config.yaml
n_layer: 13
experts_per_token: 2
router_z_loss: 0.001
Below are experts of layer 3 (counted from 0) of a mixture-of-experts language model. Rows are named router (the router's row for the expert), gate (a neuron's input weights, with its number), up (a neuron's input weights, with its number) and show model dimensions 0-255. Each number is 128 + 24 x the weight over its row's rms, rounded and kept within 0 to 255. Numbers have three digits each.
Before each expert's rows: a language model's description of what the expert responds to. This comes from a sample of Wikipedia text that the model never trained on.

# expert 26
Final pieces of words like -se in purpose, -st, -ville, -ton, and institution nouns such as Council, Society, Stadium, Association.
router:158111099120134163113118138124149121161194131132097117152131123118090136179117127155126132138110119131139112053148120130112079119145098128161135109093145117134131113184078098124164119119076107143103097101127142154107160147090129099122161154131083169099142129110112129083167101093147151138146146142150149168134128133127168126150128135111127089160155109126144134147098094108101112121132124171122136120138084123170142123148130097140115125150134140169122177116092113132111109082111143146125135078140072135147134126162115112113141152144133117100167139143129128130185154108137138112116110114137093131106137107115179126087121097168119127112125128169123115104101101130128093157142125168153150100099153158152117107141123105175123169110156112127158107140177106104103152110120124
gate1:140124122119118109125146101091135083143175104147133104143141135117127136089126170131139151104146067119123121136130128125146179129134115131111139113108177126130167152138108137115127125153117142122121105124134121095076118127100130084179173108160098135109116121058172096157152106204116122127139087147145127125119142109109136124166127162163146109142143109140132124149086128103124120116153126134155128121144153129137084132112118115163121113144152158105148132147139142162141107095134116105126089075116079107120166112186125159111133170132147136134163152149098138151131123156107149188121098159148065135144126124119179143143093083107120154140101109152082140103152126119099135123124123134141140111139118115158117140145135101154121177139116136157127099126108128098132054095111156
up1:121108146157141121136144110099137145096130171150146128143166146121088092100133157121145135126169109078135169146164122122163154112141121119072145124123149083088118137215105115127149099109123141129119200109172160120087138126084111113129158110106080129153146143084118105155179104151138110114133112139137158142093126134143144111160151108137096115130114110117129102174106109114103108127167124104155132116131107149138107157114150176152140125145144088153100108129096136110122116137120092118129099075096113141156089162175116115127103124122122144132186178133105103126112155095137144184116130078118081119162146142123162164116111117126101105130120124126146146135113130102126110124117080149140137102158151116123140145140139160112115146148130135122143126088111135133174112114132143

# expert 20
Inner syllable pieces of names and rare words, often capitalized starts like Win, Port, Har, or po, ss, ust.
router:172109146114110167124138140161169157135122164102101117122092105160138159152147149132133157108123143136118152129131101123153124093148119158169149109143105108153125066160145096123119120148099144109116110097161098116136167134081145115154140157107106145065109114152113111126124142101136132145148164126157095164161098141158146142130103183160108093138150121127147074126119147104096088134120126118089084149099104078137157116127121133157107133186149143159134159098103109106147133121131144121127119082106099095118169074150112109109126132111157140109110169135133075171116143145141153115145112116127093103109131140211118141074101121143124166153140158135140113126122086112099120117122176164132148111136128134133150128128130119148136135117133117121123094158128127105129111115130087
gate0:130119147103118143080146098101120112125108119152121092135119136158189144070123154114081130102126111150103108123124082110114154118098147107119190147134141080142167111161169118136118129129120148157132164180192064131119159131154141118111136114180126142132123133120142084136169137170131122131142140112134078148122096152192154134132105159107084112119112131149100120162090156131075094122113161141118140153151101148100115129134135117138108061167151153153115119152106110124147157114174117100138124114135146117135136114137109148112095120136092141151119125126146128140157134107149136130125143127083104129104128124179094131127128087138138155125137132144165123139113128122129117112141125198108164119115108157135115130108149099119148106123128136142142078154106151125134113071129163
up0:139148161155096110141121086133147105130096130095102164113092130132153142130126139104117119108139102153123139146112170101127129133137123162174125154109105098136141075110146186142120093151141080116142116187115115087141157105126119110117175116147114120166136121149104121167135136142133127151120139170132154108161120111134151111102122148168079101120120121138103133154165142129121134133135119107113123160117125128119165101087160102155078100120128152147134165106125139119120146111149147163096082114123152140149122123134106134109114140112162158065110096125126086176109103091149130105138125147122152100090176161121101132188171101173149102140102108122135127167142142099094148147105147184131142122123164143086123139124107095142123108119105124183115114180109124095147120113127107

# expert 0
Line-initial hyphens and pipe separators in infobox lists and tables, plus scattered word pieces like ar, un, va.
router:162117119137116178080163149118103135138104121104097105158116106133145140114154143163108129124092074101106171078127134090081131109147126137152164128132091114136165102124146123121153089103129129152123131099151108145121123162141163101095140180132122163123105128104107147118145096114118165102110122140161103129144123171127171121135109128132102112128174107134136161136113149121081116086142070156086099164123129110147147119130112112173091163155169110140120156123130105094103135102127153143095139131108121078156190125155120116125118170120161097125133146184139116145185134154122173091128085097127147104104124088155148130138116129130113107140166132153122153103118118084143114119164129147147120131103128146141131143095130106173112137131093103124105149136112123116121159132102094
gate1:131133112124155143111147112111090112137162134082132121107140158132138113109097117117099129088135119127120179139113141114103123111154137143140132155126107130134123104160119154091114094100194105111134103104125132136187154162129187118111129125153046181151124135120113125098062111157104130087143106140122154139153164137106124130176143132155105093108145124144146120140124142139082138166138115124132108142088105123106120118142109135178114137151155099145099141140137114163120104111167169157100116125126132152165172126170138113097133137110165106111123062151092097125141113078143146131148144115139120109120157175132145167130125107155144130149157133099148122115112127098126118117141096139166145149107140154131110099104169120111148152115111099119102107167122140129140067180112100
up1:130105135118134144114151122108107095107118113107142124108131133123113145118124130128126114133168097107141175085118129083106150071141145149174161149136104069128155126148107139085112120120172123097126113121141148112148109152139144163105146162178107162119143109089086107124102161161125114099117112141142133122128103145102133144165126137134103098128149120158120136143119172138076119119120070177117120136124089117086102110125122115171141138154153135147156085164134098112106116145138171151126125166131122122186165137120158106105135140130137094155118075104132132159110092115149145131167115141132166127109143145136127138146107082154110122173170140098087148114120142121141122112126113126131171171125168130104124082096172121134119120129057089131114136158150148132160113162104088

# expert 11
Common English first names such as John, Paul, James, plus mid-name pieces like ua, za, ia in personal or team names.
router:142121121130103169119142130173199183117123122113151094136130090155121142113150140131123156114138076124130163115165088096107098095140118183142122098113131104144090104136153157111164120127128151147136151164138123151090152145129132110128137152113110137124104140151094122122114117104080159117138128167172127151132110140127138127160154149166103127134132113105158113134089100110111120113153074141108074128115126089149128119113147104178101119150154102136129152137096142117109147099123143152126109091125105116170169125150128105107121151126116132120141153168160091139142137155158148121107126097171125077117199133162117119118140133147134169111128136162141106112113138104115108157117136155121127119093173141177090121104109093133102159139144107156145132140111046116091118131144105
gate0:137097091141145115142156155111204151102113132121174126138147123095129104127110170083138140114089094140112129164122139146133108137190138161137123154103114149128142142141199108169137127111113150156106121101165119125126118116129140126126172111162134127106127111123140139155118162139123138108166108143131117098151107155137135137171154102120117144124141155112119113136103096125149177120114101134164112107167124101123129102120135123142107123146112147162151146065121129098078152114138150128117115109150120088093148113097084173131105112125128137100117114177134110120121124103129142166135089122138099132112160119145087130157108113074126169121115111114101132148108112108092119147065109122119100143102140143139167096093162135106085181160136097168104099131123128130106149086165167
up0:162098141136090144105158132151107141133130137105140118075123149131124172090138121127105128102140139137118174146171137113158134130110147142173129126131119104145107147167129164120146112107173135144142099102155112134112138151107115125123128122092111155133124122121092126146155156158111101089137113105123111139129124086140146092178139131153124142120123162157114133119112088154165141130101077160118126111166057119135157116143102139143131113101105104148106151095192106144109099142117128156098127143161123104149095116134135120105171124135146171147083098128126115120096134075135152139132125100150095135101122113092087139129098161146152133118122113146117079141160149110073115151171164134092105151086143151163116136071144098120158129148178163181131139140089159153134131148128114